Experts of a small language model.
Size: 8 layers, vocabulary 8192, 89.8M parameters.
Experts: 48 experts in each of 7 layers, 240 squared ReLU neurons an expert, 2 picks a token, a softmax router.
Below are experts of layer 4 (counted from 0) of a mixture-of-experts language model. Rows are named router (the router's row for the expert), down (a neuron's output weights, with its number) and show model dimensions 112-223. Each number is 500 + 40 x the weight over its row's rms, rounded and kept within 0 to 999. Numbers have three digits each.
After each expert's rows: a language model's description of what the expert responds to. This comes from a sample of Wikipedia text that the model never trained on.

# expert 43
router:520473541499506540475543460499482530508501568518459446511543456470470524532429532492474432499511546493516537544559464539467484445524533443433481568449506486528484451501530498455519481540553492565484470428575412535491497491502572525483537554555538540521484598475488431513490465495467507450533451528495521457417393545475531447479425502479
down0:533466426464582520576501502493511543422553499444508498476438518484459571487535496509533483569499536575566471517579469555504515530483482466455507460497466468474548511519461516424491452509438578521431575516490555534536527517516520503554535452448422593575461537481545533503500557503539550541479476473573508549426549528518467423563458551577
down1:511509489472443489499534459542583495509471522484548429395447490514502533571506530496435483539582528472508523445507548488471479483526504538583532483549507457519528481438536456505531406558554505491503462433501477487511523412408505437467499555501488531545498482533470490507520467485542478473523475514549449485480510483527514448510492471540
down2:463430513449482514488499546488513491502488533496538481467509523503505520494545461533436504510558463425470487495461549431457492430538482485542500516464487537471531484514466479500507511513531628482531542487523504423504521458525501533478469457475500559547397476424541466496450427532505520567521591429468511433508455519495493473460493535476
down3:526553469470577570555448487523461492511476473514531536450567562534523496526577433448517448567485499464501495506503528504484468468445438555457486455470506496512576487478484445488493498459410483549497524510454498482548455544505465535502475474526553536500462412410534501472487480526465476409509545550550543476549470574469521449493491478502
down4:535439472466541484516484488492472563540502477488449517445539507498477485509439481490459451495508577538532497529477535420530490532550481495476517486503453485536513439541486513576523528477527501512509491519496501548519487543546471521584448499473546553508448436442483465447452528447527476485483565546543503530461564520500484493483493552547
down5:429497468499454512487528503491444539497539560466491497413468445449538535563524461456389547542487496579504397539473586538504544518490462478504489542528510472546463478447484530489536463551452491527520467519555460587553432496528481528548478524487528514538471480457542508512503448486507519482531503503568516512449508530569482517570541469498
The definite article. "the" after prepositions, especially before proper names and table phrases, such as Qualification for the, Republic of the Congo, of the season.

# expert 36
router:390505502488452516492510520457575487511506466589493571544554490492499493460490540542523517438485480505546412484468447443488570485504537520452512522554498540538573497425499478457479455527463512492436488512495541448567486527460542498479491533492517475464488464557454484565561549516490479488482552455523481461491498490522522514444457525535
down0:533449482445566537399429502480559516471470556587514509533433509423479539531537511599522473549610504459549467503557555504506509520456496515518478465506463563485495522528482471463547512526500468509503465514545439455534486425496555479492516550493490476460492508494455521515547490466460534469451480518463451516492575507518449544483447480445
down1:555491589504527471484482562449509496547479528446529531516386551479469489517561511484443469498466457464527534461498563479479567455392495559563426562488521514504489486557462490509514540494483434524498451461482548551468512489544486515479516571554491499431533536486518488560477495527497456485581467454485495462403501488518449566481489543569
down2:458490480473531470484543436516538545501453543483526519470604490505579525509447555491482495530436407534487453500599442550559512462568555531449480515597517446436501446459507538500505520563527562480517453512477551471468521450503483475560502529470497480496481473513460472522453459472491537576460477500532470451530515507529499459427478502466
down3:538490497486496485530484396491516525472511486537529528440494522545482517607516487442452522492534468464537504542428492502529552448505466460561544514456521504433473566570493594464541467458446482485502494530579540505496504467494602512509506533460491507444512587475543558544462439450472639467484522482497524483491481518567454415468517489486
down4:548502481545516555481540542504507584571568555538501488442534513529517431466558522527488478525450446508507583436498521463521552440530477505491425476517557452489581518548499499564533501550425490460503466472529507476456460522495439480517552530486493500531554498513566531585491495514478540431552505516452528536437517497502468497556480506511
down5:485477489467560558510572498508548505458510519533413455442507456529513530482510520495457553465461484501503489586527508471479545540484525540473493476437498419490461471476466535458504501465513524576493502568512490536462492489501495547521553511467514548433466513591463506540443511555509459466500444480560426483494531591498497479480502484565
Taxonomic name pieces. Word pieces inside Latin scientific names and taxonomy infobox fields, such as "-idae", "-ensis", "Animalia", "Arthropoda", "Lamii|na|e".

# expert 27
router:518508563481532507482578451508539545469438432403455453540481454450430560454485388533534499524525511456498489437513548486533549500400470458485430524574489493495486537488486505493565482538502435551531466444533534548575593488505421456538451567498536495558483462450540553528447513516532520470532502634507502485478516516493524520436530513463
down0:480491491479487556487513521480450469479486498474534529548493550492587514554539517536512497486480527562523564445486520483429516540542517498483514539521573525465504512492445408553526479513495523595445471468511494545459555502427499592506509459490524475474512527490514496455546491478557608450521466460488474493487495509483467468518500535523
down1:562525441437547441471459490548441491446463515491415467534454476474524494461428434481512526490574555534440512490524577443540482470468483504474563570557462484520472505473497490443450521469567484528452483554486538531541544502503582538458525459505440401554504484611502467507462472427475482508510504511516515450503554473512456506433521519439
down2:488481545438488485506467543497524590434437450516522549538496494508501447475517525498513483537549505552552446512467485523500526398479482496494440520518420554519537549476516564491490482497489533584472575533521478456478447411480506453453541495481545544465553520532486457428433536465536526468492503492490552449466516547453537505522458497487
down3:491478515495487531513499567492501489412548514527531562490480501490514554589510503417532455518487493527452475462525503478561482546532459547431468454485537544508505444478507456490522510564475479510530488477531430545498484525508515528483529536482424539524470473485496524457524461516456525568404526496501455529479480520517501490527465488502
down4:530511435515493414527525548466473401550470494453482411489430526555567485486493482544535513508475444472475487568542495488494497495535481476490589507515539490460450491346513471507426526481542494545512467536468463474464532552550391497529449579488484506479464488491470462543483501543537470540482485447549491422452499559529491549537578505525
down5:495502505491473549534499487441457516438479523408530484461507468475489518481566588467431490495473516420505505492486561465568489515502473542592458476447442558517476503577501524532542457500499464436526493485489536504524447517484501434436506490438503528474484495509472521529545491496575528520494464512448520543540429524453497475479434487481
Time and place prepositions. Prepositions heading time or place phrases, mainly in, on, into, during, within, as in "announced in May", "split into four heats".

# expert 4
router:506473481513559536488492427531523470434444496485465452461529505520474517486469477529486540509521512454482474502503509519503523537527507559489533502457503569505482423521529475444515492468568558448596521575573552524504513506529478481585486514563480484528522525539505516442491432493457485504560500478483506483536455503514513514488520493547
down0:555542532458430552473480567503528509465467518524511529464512511510473566424652494475538534501575464536550424477475528486516478518522538530478494577490531485543407559449568539507531526501566494507473550473512467569547512535506540556504467479555474505465492553505566517518521520479498581530519507503529483547555499442531455476457497413527
down1:473491455497491523499563443529439603518562491530492470515422485468513579494536489504558511488496517443435517466493578500535482468503414463480531537515549453464469376536475516461521539485521498530500550528464555470469596477443473494483492472546554476454477510561473557544449550515529510528451558446487500445488478469490523464510471535453
down2:536508550472505572519533547565463513559455485419486537537575536491499427514476540517480498493455490537610553454499496469524501498438518496472533490452530475463483598527459497504593532456453515539471403456531491538487432448523539534582528495521492462520468536467472496440465521533468509470469517461538482484527452482508485530478477542434
down3:463482481508579598467494445593523451495456514484479490491503465491498536463489541497512467517541534459463573492487498423482440544486507471412558470459506566507441527472556507587558527514549495567473523541541525465415514536500455475507510475555476476428480507471500421503475428509445491480486467481511472507505535515436524504430476510568
down4:469514525524551463440473424493439407596480563530483444581473553490516559537473453493438509421462470526523443555479517504512531616459536538502500503525492496532525506459463533551525518521511475478553531525489554541504531504460499484462524499521560439549514541535450494453507497488476533472502481437490505555485469483569486602496474474569
down5:435499412499537510440498465481513479481517497479603504521510527502555513461502528554479520458501405366409506582527502472461502531588539445430455537467516477491583554461486470530481569470544483519466514469482555479521514540509546466479445419416539561485504497416442574590497511469514513492513429525494453504571478485462583511461464532528
Determiners after verbs. Articles and possessives right after a verb or preposition, mostly "a" after had or with, as in "had a population", "its own", "came under".

# expert 26
router:494475486538462463449455501490461534411528542497477396412480593452469508484546568545437490471508536469525441501514488517509498510557488464489505487485551476511449509534482515494491559450488534624462511473466557583495549483528471512522518510574472544506473445430513552461417421497462521483446388431480550505505568474496517557480490539518
down0:461465556527551549477515457453511463528517484536455485605531536518464474480499457475442516493466469496425460577498561506462577475547532603551515534512522590519496494496540519487543491530513438466512471552552509506509490535498478498522492432530526493463520596490525477525537562452480521465494570520472466600456509523449495427480514517466
down1:487472477489483473523494435434584436455545527486519553521531506462509503524449441468447518432495449475492500481555550478534557471523517484468477468518532512482517530469453454422493466490461501437466468438565527449585500507539531598540503548460506487488491484552499438490578516493532513552544485594495610434454503549503526519442540583480
down2:551464533484505507505503502540510497458453533545492497609455488472437491557511541528541535535469471546525462520511532534513548448502543481398508536430513513429452435468453455530482478547534410534552491502498500541463506523544536531482514491396544499491491575487527483537566466499434413470479404418499590442484611454526400493546512449462
down3:473505528457549518540435528521506557406502563516486578493519497384503508510482548396443512502447543589502535531581544510440425538437437473513565587473530543450527497460576533552560517537509504507505416532540558556547461498463568485484484492476530493530514469547501505457521547514478496532467479459479504470569529472498511550551520488525
down4:400432475514463476468525574488507437491525577438476541473522480535482509552441505489438488440521443533482520482512507528526552464561494406537400497504547426485577539521450517524520544538530522497557506515530421536524588480467500426590613536559498508571527434438468548498482594536452488477579543448500508511468500488534518442527474486534
down5:488530492493536550478516491525479424476432542478437523493542551504497492420530485458473527480522502480463527545607549488532509546521493534575517476489496602480477500463547583507455503455499577513460493503455570501483505495555473546541515514486547491485433481448453482474507466477533530519481505517546523465465564528519493508492452550514
Determiners and quantifiers. Articles and quantifiers like the, each, every, these, another before nouns, plus blank cells in election result tables.

# expert 25
router:523523479481436533528480518506468446467488479454520481517441505591503441501475449462479523507497539488441500438453535496458464467493517576521446440445530535473538558552515415531479530458504427477526444466530411499486534483485487509529446519544458459509464458402532549480517481474562549540504479519535487530475457433551488527505498598528
down0:536458538539504454452495425537424459466507475505532484483458529533548531485456489543495536492481499531471468521455514512466538433483536545409457542466442512519501489526465483519520502445454533499550506461503502475493512547448524636499477457536560612508527475509502481456544472538432514444508569539466565481500477454527456489382546467497
down1:506515597496458535573575517431425475483514507478466540521488521469450525529521493514525464461531414544448463539524511544518505483506471563511449504595535504458496459551519466565531454525496506447492525477429486476517480456488451554431488548587477477537513505532533582499489473425485539467518509548503515450440545498521563505498484533454
down2:517483585466543487473526541560488529503439519545503566571462491501517509508535478482493565533555592540474494520418534500520583499533500476455492489503536447510465532439537454499541500522487514509486566543518520503539514508497492504550452542469485477425490530465586535497487537545449520461571515563490506568459541435505507534537490463559
down3:486511536539455514459494472575494519557429553416511503503594495555496504521454448427531466498513456543509511515562472511481500497482488454468441456540480488520479548478530528476514533451432477453511549550481428531484480526462477529507494434579491488532510459443474474464490503473507456468556535532479484565495507502604499456499556463536
down4:481553484458476490486415524519560459458477534470495591470479526513478500513548495495568557439549524473507495555464592615460464545482503445496512494504520510419514540517538519567437474542544409477562490409498472466498490474493487559499486490463495513512485472470491522531525433507486604518473503460522468447534456590497456573460572498448
down5:545564498497538493481512500508531512534514472500545524466523472524501492484443433550563505497541509508502508514539565539437485433522469510512548479557586524522580554447473546548538485576511506464509541512453496460468484527567511531528545423591528529538490466529482523481441477442545518477572467440544472451514484562436467484515538449475
Conjunctions and clause links. Coordinating and subordinating words joining phrases, chiefly and, commas, to, or, but, if, because, whether, plus Scientific classification headers.

# expert 41
router:472585472499435542542601461562493425591456523484558498401527524512465460549516572434495439552488470453483550539455494456554445474602602528533482517511545474469565551479455541530556445554416547488461604498449480500443549447459470496439493549488539546539487549547456421495547500518525477447531465539445540528459477480446556511395536504487
down0:518461504530489568518431502423449479515503482478520516543505493535519448458554501467607502464528532516508482525434543458527542517465541540513563452542573508528572593522476526503465540445450636430462455397491518479601509443475445421445469552495544489538523508501521496443506492500496475458503498497405494473449468522505604455472511471469
down1:439479534535500581515402468465502443469511526467512469409506477462526437526447550404476501555478459537427462465525526511501531495510484444565480432595541472554439609490488570476480444527512546501587500493452483530486486540493445507492520451474479450524523486493496516514538485504526531457461428426493472465467465558519502436450597502514
down2:450521511475489444527459521501506509472457501474529492514529526431522512472565500480451479514563559464516363516498582472537526511581465518461461489480485557545545513503534557484510496516530513445485558445503624519483575527506480476474485545507476473497459543519528543492419487548484508559526455430572476467507527539532485489531509497529
down3:590531522516465536506523480544510442514554425458471515466525539465530496492537522459532557502533483516547424501500445481491491488479491543521472455523493479509475498536533471492442457447498539436592442548498523516636468480491487452519470483520472506478448497521463495454516463499515565556479491500619484547471562456493479478477528461517
down4:459455412445554490561556501574492485508455489538480478576463555525442528530482502406578470498493470476501579546472519476564401491536513526489462531569539499509563524421473544446546555525494442518449510588611483543533500501510556523463496537532518514565476469461454505550561499383508510545490476487472463509526489499486472548465499528499
down5:441441516538544553418409471536562501493477548465468543546501474436478556566439452491494512485477559466478503555485542476575564477490533509462495502533517508481484499526485557510491554512564506476563523540466511526488473515489423371569493529540544470527506471483490500499498463516498518545434520473509498490476487489506430446514532463478
Sports tournament vocabulary. Tournament and competition words in sports articles and results tables, such as Championships, finals, Cup, Open, UEFA, Champions, Hard.

# expert 16
router:556477525474554500523496546502445504446536501450441547536549460383433491508500522514499533482453520514528430493576572507501495510469495496539456531492510485523523511489425469438468506548527572542375540471508539579503452470452506486593558545472564493465465427445510572548432477489490526482501495515511466530523562509470483512513488430518
down0:449497548481532484525447544548511510424530519496431529524543450482486513499565503492532543504499487556502508478448469585577430498561543568431512469470504486546443539513550499547465447463530499466514505511536508574519489542467440489484522440488496522462423519523489495437572526509546451407532507460547488473491489508506510540522483512505
down1:475459561472475419577477513501441472478509515449470499485454483502507536509459465528551521531503545483486489494472425540523516539539506519544543509552538548510440485446576457499474525470537520524553536489549533462465576522521479424554512500434439518493523497486483498524466532470438443562433531546442490464482558445503500370595523532490
down2:469401485447464496542479476542454455533540553460479550454556521462517503473484494556497510527522589518411552497523442460458472432548451533517560482515539489446458552509492551512538505526472535518438461523492478574515461530489539489500519529496533487538442631538462426463475452509542474494449520494577476521440514515531567555464517443464
down3:429518426561494519477530482578561459575511533499483521478554511485539544449491597463465471468463478532509508434474493514463470476461411520488530524504500527487471542511507530492520417486491579506496431450441512461479545556512516535487533547494534481485478527506456568465488538552461454508493486534479488469532496459497529451448493544505
down4:556490522494467496484569562552454530531507521474426516584488535475555459437501503470562496537484523511389485522565476455512481456525493477591475507507508494569499463539545434483436471523521499497460459526488530539540517532409528487438537449443514461534525488564512529467566529424483542513528508542496503503450449476511492482541501449534
down5:482496502566559506468440445498544513584431594522486521554555504591532416421556515531498443416444523484520507463506439536505506450517487478490545499488440526460505474446439488452561485548505479590498503517509502502529548518470478502425525521586485446471438564504473502450539477475599493468535498491441540503512473554404558537450515503562
Name and acronym fragments. Letter pieces inside personal names and capital-letter abbreviations, often after an initial capital, as in "Mo|e", "Dal|e", "O|S X", "CH|N".

# expert 37
router:451522483473472499487446532504565522524469473501530497501494457510484524479513472560510502523550473477529375448475531410457512483481515504405481528537509538548575485490462495461465462508564498482487495467461476405549502507513441488458555568484466483474473480483497492542513474446493487480441509456484498576482457456541528522457457457452
down0:488467544552542453551489490490507558459557521479496481487524525491511404479578411561493561504499574394434526495481564482464483417452505513507494483565499482443471482424558449500459550460490554467431544552547537480492454397545534560510530486564528530512463542482519476530495533536503483491515482551409507512493441483447421507474432485524
down1:484472508491531494537428488524444481499495578474454509499556512479503503477476512472489525490506603431498548442462487485525510415579558465442470495480474525452514419488488490553429530574499513464512498498504512475496462487538560529460524502551440440523512501489508510499512447443521565562542533492507521503609436496488495453428495556567
down2:509455499520457479517511547530548499550548472504440439566422500527481438508526480476490425548551560462501479483429524463445514389500473534515502474461474526558498499481486451497458495554494542536505496574540495509514475488531517463484480486537458561482424471546519544587473550497558528560505455472417466430541473551531532574474494554500
down3:448492497536459392542461491525483437475529423460468548432444437508423460500446489515532518501591457534449463483506547505528518553494502555485480534529560514542562449520470523523532521507501513438542589517442528460566473492481473465439467509503566610512503462479434435417436463570475482498448473504501527491484472465522579451503451528485
down4:493488571480417467459515537492535423560484540462431425433458415498526427501543532482469500399455521534507548554563481485502505451494440443557498534502492496481538473437413488511566442492513483564524562538478526483437471379526524412512498499515558500517496490527459503527418502572522519495463458550484524477444543465589505464548467556506
down5:465539499505579477472486472490481462506542545465496483472497469501456567526492544473507521534523518504510476566510551511521446467441442542485531489482538500466501400550479532454453464472535501538446574509550481487509491465519517439501462447584495543487517443525495478459489491531518535529481411472499544518565457457544470472485465493509
Pronouns and taxonomy terms. Personal pronouns he, she, his, her opening clauses, plus pieces in species lists and infobox labels, such as his|palense, Years active.

# expert 2
router:589475460484493504483426517523604441475518506535553577511518435530427416497497457538464511496588518443427474542444535545506525448510556500455548503537550530539522501453512499512492560494539515497522431426463481486537506539543547458464567463499443509477465546480589476523458490540514522468495480419528536567530533493494465501541472530445
down0:419454568438482447497479420477556522514443427526458509480551526465494417526500567476526543512465456406568477465530528510425498565487570471443539418555490475519540493470507474465472494511458510442435461529477493513485462451475480527531601476413483456580569464508540507535454532486537456520499514491527478460485474468520469536490524532493
down1:488528565498509497547461548515565466556517480560522523487483428487466456428555475526516486557496467492423506465435525544509510519518514529478524418487495483504552542509517528515431490539479514509475517494544394533498492451536473464487567451514399490549532493468546515485469458446463502425455575512540483500435520480564482458504418483446
down2:450484501516521501384506559524543492540524468571457474444493512522526534544495440484498526441548502513499506515509498483558509498544450532453521469509473496458507440573497501558528557486570532583508509476540512480469535554459522530530534470537537456496453540466498567410603517454518435470508460454453473430445531471516513477520457461501
down3:509489486524459507487519517440471499453455544528532456464557529471477454475473495525460473457517438531497441572582494502432459524446483588510491466454523529492505572522528419527557567486574503546499493449521487515524577465534526546551463560473424503551538474479446573491530475494471554476548540445507539563513425522472490525495442488530
down4:542518497520491489490587470553517537569483471462451498516491493539493523514440486535443600481555493515521550526555433478528464411556429505487453506490520496546580496514522424535463460471497476541489492525445590491546547513488564501555543456529547517589495514513489509445468420472489460488513449485508491583513554530455542444495477539489
down5:444490564521468489517485444510486466510506510449484548422526580483536490509511544510523471542490460620503478450484475472471484496437488471563494493575498493500502474541477494447530467511528511544526464474483480477504446523478526555433464507509450533523527463460566447525488360474472473531442503538586462486498456560498433528556481476494
Initial capital letter pieces. Single capital letters or capital clusters opening a name word, often after al-, hyphens, slashes or parentheses, e.g. al-Tikriti, Gregorian, KSA.

# expert 35
router:515509502461492474542501497516454529481540528482408465495580484449494476513469458506582552519425472528527433502542592524505446581451580488480433580462479479570579477452457465454492472551533507514533565533472584528534497493478509451490502508466592575477467509479481467488465520497455473525505494524473444485527580496435479523489554437515
down0:479457576424432509490509457457445528533483532543462525533556472503503490456440493501545518517474463533486530541490508473511511455528532611493588490517470573402476417495487535454513514475491460514448598489469437527432478458534456432481483464507516523539582467527487449500505538535467449566427449452538528491456485579436507482541489454445
down1:516508491543564457530530499451473535509448439569418452448364500536515477462461539534507524443500566488521491590472457450518520507479475545537473497451567489533501490462527509533485458428545511575520528463521489599461514460522519539462521500478471543505567468514495498469506543534427458484470546483503435472501517478482448536508475473453
down2:500442461501549535524503508503490527481447486504563509553531526432399464519547521573489540483556489525513450487490576531586520487520514506576506617510445486494521461522445529459540487523422506454454543539473511557589512496525509559505496513507529445497526534523548539536507529505529479541458581489478598542406530525501540473516483575496
down3:476480493508483506465531486455451472464457525511561551455508527532468482505487533525537495566480504534486510465498527431495573479485444494482578470566545522516463560513514468478465472525511475532453483462444533507538460481480539486492544586531487400414548466593505427453562507513597504446505480549460521478515476541491480441497404464441
down4:499465542565444432531531536540456403502454506537432567443458469512480538489526539518517506526479489575567520535513481441470514464509541553498482514515530549461455470468503487502453544561501419482503541543489560463410469517472484599461527439558493548474466523517482530463474446520538574480481478547567492552492500529533440470489468538474
down5:568535553477517488483493511560565551569460534475513495508479463508481455485503515506551458499429444490493541516479490524428499454494561450478525540527490557557517539473547486522546487466541499576545447497524469533515454478447422511479519499438481441568533519586527508521455478467497510512553484537501549525494428486504561428515572476534
Foreign name syllables. Inner syllables of non-English proper names and places, often Slavic, Arabic or Romanian, such as Gu-rah-onț, Ja-ze-era, Ti-kh-vin.

# expert 33
router:478516533512480449462502535471485547459518476474506511524537408558501449439577500509491455454523524582476513462524521479469480476526500489532501501506432553504473499519493444494518457531471464501512511508518473461523508467501432545461515563474518552507497467547569530554478525489477520560519504450487522424515545441474455514531518471513
down0:528514542440476586454529487522484508569522488503519517512528479490527466548482514525506517535437552549494493521475489515479487477529439450526494539498529548501453436527575522541565497552520515536502516472445495562501524518491570488436507525571555526467478513504491602452531439462531461500529404528562489436466473493577457511477509532511
down1:451496502479463454541514561456491507504461483481438495481474478476506455538507478511442576471522509468574481525521408431494507473490496465500507521497524500553511493502452520503511410514511518487496583449497451451602542557492513496480445528550513532526533527520527493532551484546445470539504597479484511428449462504588483531487485490511
down2:563517560581463536545513505455447489402447493516436518512573516536464409509538551519495624492558461491547579515479417481458520470507482503488497433466508506501490472522526494461488440553514529493454486485489562432508520567481474595485483497492423508465518509482499502558519384564465448521477490473550478491496448489504530479483490491595
down3:577484546481487513466493548523392526542539506454524465536488513459459489523382438453503470472433498548479478510487468527537523483423516500442521596489526469545574521526520505531496530511521477500529465554468457521568421473481572473593531453412518511483430502487520535464460429513548554453496493525439523511533499507509558390544484400432
down4:526460434488483449529492541502561485420420460459510473503460446525544543485473432504502533555449540523475547532576517517520499496488463487505504486444425541568504520490494519475519471494461504443553534536462591520465552499500534493481495531427564482513446514535492528603412501568454416546474531457492541462455427535504397556518509484516
down5:450538507535494470483499597506506528528601577544559514475470498473447503435481498550517495541489423508573504507517547417501522459470524471468487516513508501497547502496489529487463467512456486460458492516554523525474486499437498543592571496477472523471534525501433497493456473558561523483426508477509472536472453458471428485552492533565
Mid-name pieces. Middle pieces of Spanish, Italian and other foreign names and words, such as Cast|illo, Mat|ado|me, pan|ora|mi, plus given names like David, Carlos.

# expert 15
router:507461472446488516468508471465460606506595444496525483569580491541495482428483445492461493522501463586456476530538536523494517540432522449437446513511458507436527509457469470446563471494516484466462501533469519537519453475489455472497510491506518569467584493499469468541545487527459477476539575530515488493460606485516460551438533530561
down0:457507475572574513506500517500514459503566531483491496451473511504506534329500505503566517432529509428477416493535478484460514445540453528506471470456487485471521501518445494530529515512475522543478455444594488484519442516566570486521452483479457517459512496483514513469474532512457450536499483461559476468539407468448488487517550545472
down1:524403455460473473546444558436476443446464483552438515534501513487545480512505471506511555407496554506510497463548522449471476498457552533560484463436571502473539514531528517469545546607556564455470496546476516512509441504477489554488581538491482485521500513529500420395492532472494591479407478538527507493480517474521500509540533492469
down2:547536455438513556582519484499474455509507484562485478535500532510467533449462521521521500525532521424483532476467547585547524544514454581565521546522430469542460487429510416513506536437502526539560507458519419484496475528494425515413492487548513565509488488534496483472405498497493486528502421411490491533448485539525491459568426546465
down3:498498491487537506591477538524555480480467529536452514474453515536539428528484541494552527480510492517596499543491514499427479474563535505501512467454500543515456575482392521553533456494457478458582518511513536507500543546493501516505520472464439492542451474472450530571459448458537492509474536489491527449452491472522497539513587500482
down4:491487499497569570549493552545493500564506557488413489427542463435503513467530579496540484550526519510564493549458481430494455452431494491489511543523499529641593478509503487564513532417530533478453453446503566475484498460488481479458546438453469454461400499530387466450518533516512503490545533516525575451450481527487505476555576531460
down5:438533481569410522508613469513434483450517473530539458430488470500444441529510510612445486494450492547480515463507470555462464496511555582512539492526522487510553497543455477513436472450473463409513460598464532482501586513531530536563520519557506535475494513442546497480516529503444532555538462499487417516521545527451500518498467487497
Place-name endings. Final pieces of country and place names, such as Brasi-lia, Croatia, Colombia, Vega-s, plus table pipes and final digits in numbers.

# expert 29
router:515504487464507487501428570505528441460438496454506479518484542531436487479442486536573505471545508545445456463466501576455550525420541514391453448483432484502525417431492552451535497514456521446539496480547457460542472573540504491454554474438465500498555477484551519544557487521501542531521553498464529475502562449534526513436487442531
down0:413412505512470586477526439471503524532481446452541494493457497457520501559509504485475506521558537562526512455461553520507427557571452513479522533481509502509582552504469444531573464455482530431517462478461497524536481481477501544512465457482530469504462533485404509534508474488491467529456529447447470548444488503456519532497488441493
down1:451545531484498519450493508465523502495531559502524521470550481489517558513530559500413538450511428542561457601457504523542490496531465481525545487523478522555498505450496538510493446519587499529480529539427581487464493496458531497456484533493469466562494533526471552467487472487522484526456459531526498549471494507568492513557545508521
down2:468537516520583518443535440500568558487466579518538554568443480498549498479494516519560495503459475492508501420498527523522492491529485480458485574431492522461436498504581493547392523541446512460484509488521528552409465490463495535551538507507518484454477448478441479441523431551496599481557485461408506502474444508427506463499517500453
down3:524499517524459485526534485537497498519515515499420509458485484501569558547546535489455577474492558527464451576425497512483485499534514510530526553524425405494485516487488482484587499558560484551471494527472483549481497508511584436512470543537495504491473581515493509472458497433546521484513474548475513484470527574528485504594521527473
down4:469488560511493465477516495485546489506555532519421504424475406498606564529563446504549558439507482539433473537562482506579494484544481486505467540532477468551517521489469454490511503519549462484600487460543502575493502487471531469438492489478588509508591475496480462487431529580503455544592404530512461528489484533450535500553451497530
down5:483480481440495527435464496546618566462554546474457464499542487518482436517463477519516476498503456477491439532480533441528432428565504518493486487520465533525473560515483455487509486481442460497511507498511465494512486508556536489479458479496432442548536492482467526491530467510453500515543487453527481545465527483549505488388472488591
Commas in places and lists. Commas separating city from region in birth places and addresses, such as Toledo, Ohio, plus pipes and commas in tables and lists.

# expert 22
router:531541548558589485550492451489547607570562577500440437525549457442490568560543509435547527437494540529514478481470438469529507575542468512460515616468526518505501550506512514503466573547540425504469474553476471550429530459444522488436516491492514480480472557536465565489475487496540470560455463509531476494446525507595444492457531551496
down0:546469483484549577481515443431491487537413546418481522439545540508474458481509513479424476542557505507553492434536501409536508496464488424510533404527554571467486462475442529548486462486501474514518515522411473538518443480541480443416487510436589544447489516458517522525475526453476571508571565496530490515511466448534482534471532577499
down1:533520554518423478513508513574542558520481554497546427527532445532530486541577476524524518453528491451489523478463523554503509474602426521427539501461549485549536487546519491459540431477547461476490483447487457528547538535515558524488446477515559569502563515496491462512538521512473445462601507494460544556448490489499451442472569608461
down2:429459507458471560613500461505464458450485481451468501481517471492448421522485553509468500462437568549599557479464514466532453459447509433468513428542381524507503493414564509508574506524485492525457521501508519475519508442468527497530506561498523526513445488503520427476453480497507461498544542505601518457447477541484461417480406519486
down3:455532525442551455552508521555527487478541544467423542499506482554494435557492569529456525564540508453518519518552509504490461491485554427468493507457522527558511523498462536535448558506505561490445458487463534483517471507437461553525564559521522437512477457445522419530527438525437466482533556512498486505535539498532506560526492487425
down4:609540581540525480512510464531449449540489468515489441505496557485565481563485491445462554513542530541528469485460470511503478503489535516529503501467561544468508544480465501511451534476499496451441531581471483494474542564497538493554505479508475453512454451448508515511599401468517495520517388502384485474523452445459504518526477477529
down5:480567483507488448444498510449450431451446512458558490521562531495509424471523535440451512476495461551495510490471534464545469510546514512564492465472462618493486552527467492497579615506496453434531498500486482455521542466512458484520465550508511508574513489477564456549455451459497545507495569449442547560460466528441484441506521458544
Mid-word Latinate stems. Middle pieces of longer Latinate words after prefixes like app-, pro-, dis-, as in approximation, excavations, derivation, reserve.

# expert 3
router:521507467551511467481473528492546537519475492503544564456497426473472509493529421445503426458576505442489514533468505461528489495625455584464474568446484508413493470530492518574545480523522469496460462527483473443480461477527605532461486529487483496483446569421541591468506464489485482504443530554483473521492518521551445458496498576488
down0:547490513444521456496439541440577397556464545546477410502509528536490580522488526578496504488549508490480425472489494551450557464483530451450571470493504494457546542508558502506517499509550501520496485438484493447513455444479536371507485564484575411549556558559444449596486518442538480529462466501535520454483451526501526518519502525569
down1:548459537524483505515419505446481494495531441437517452481517463454510452490542444488497522558480514437492456553506499514534461516551543536418469487470560567459457525504469500479495523499445466490506440495483433466565466551532563527456508469490483496396500518460476487493587421504522546484485484529532495454450490526491587502395492484496
down2:503471462494529521550505573425522555480528525487559474523505466490467553481492601549564484524524467442496522481533517529504466415509483447404445467533442523491487513504471525550469468554511473484491465447485512535532492503536427508449552499482506522451499481520451512599443549496498447484505413455499433518518542523504501541501493471501
down3:518569486487507513495476461495462378514509554551470482405525374487539560522435494492529554468508490542553486453522500583560504425482534511447487529511549515498482523504495478506478445482444512484516527488507552558444459529499551534481543471476518444543450527510548527488480497534527537588501488495563558578456515458438525475442516483497
down4:459479463465524643473492555524521557494397445527456500454438506537562463455539508546532572523440467482512448480439498435529531488530581484542493415474523462550567544450536504469527500514460475587508439527461463447468451465476508521561516490504474491524553563476477437468454556487450544486567551430569570495449522487549516551488503521535
down5:488469509489465405439509538515469425481506581491581515523548554496479446532517522530419479555506494524474519531389549445543424504590500461544478459486504532577493541539541451520429494562507552530543490551483523535542506534456515455518494468463580567459517538535493511541473577564461516533553515520484502498513424451534468524509497557493
Section starts, technical pieces. Line breaks right after section headings, plus word-initial pieces in technical, math or military text, such as Be, hyp, frac, anti-ta(n)k.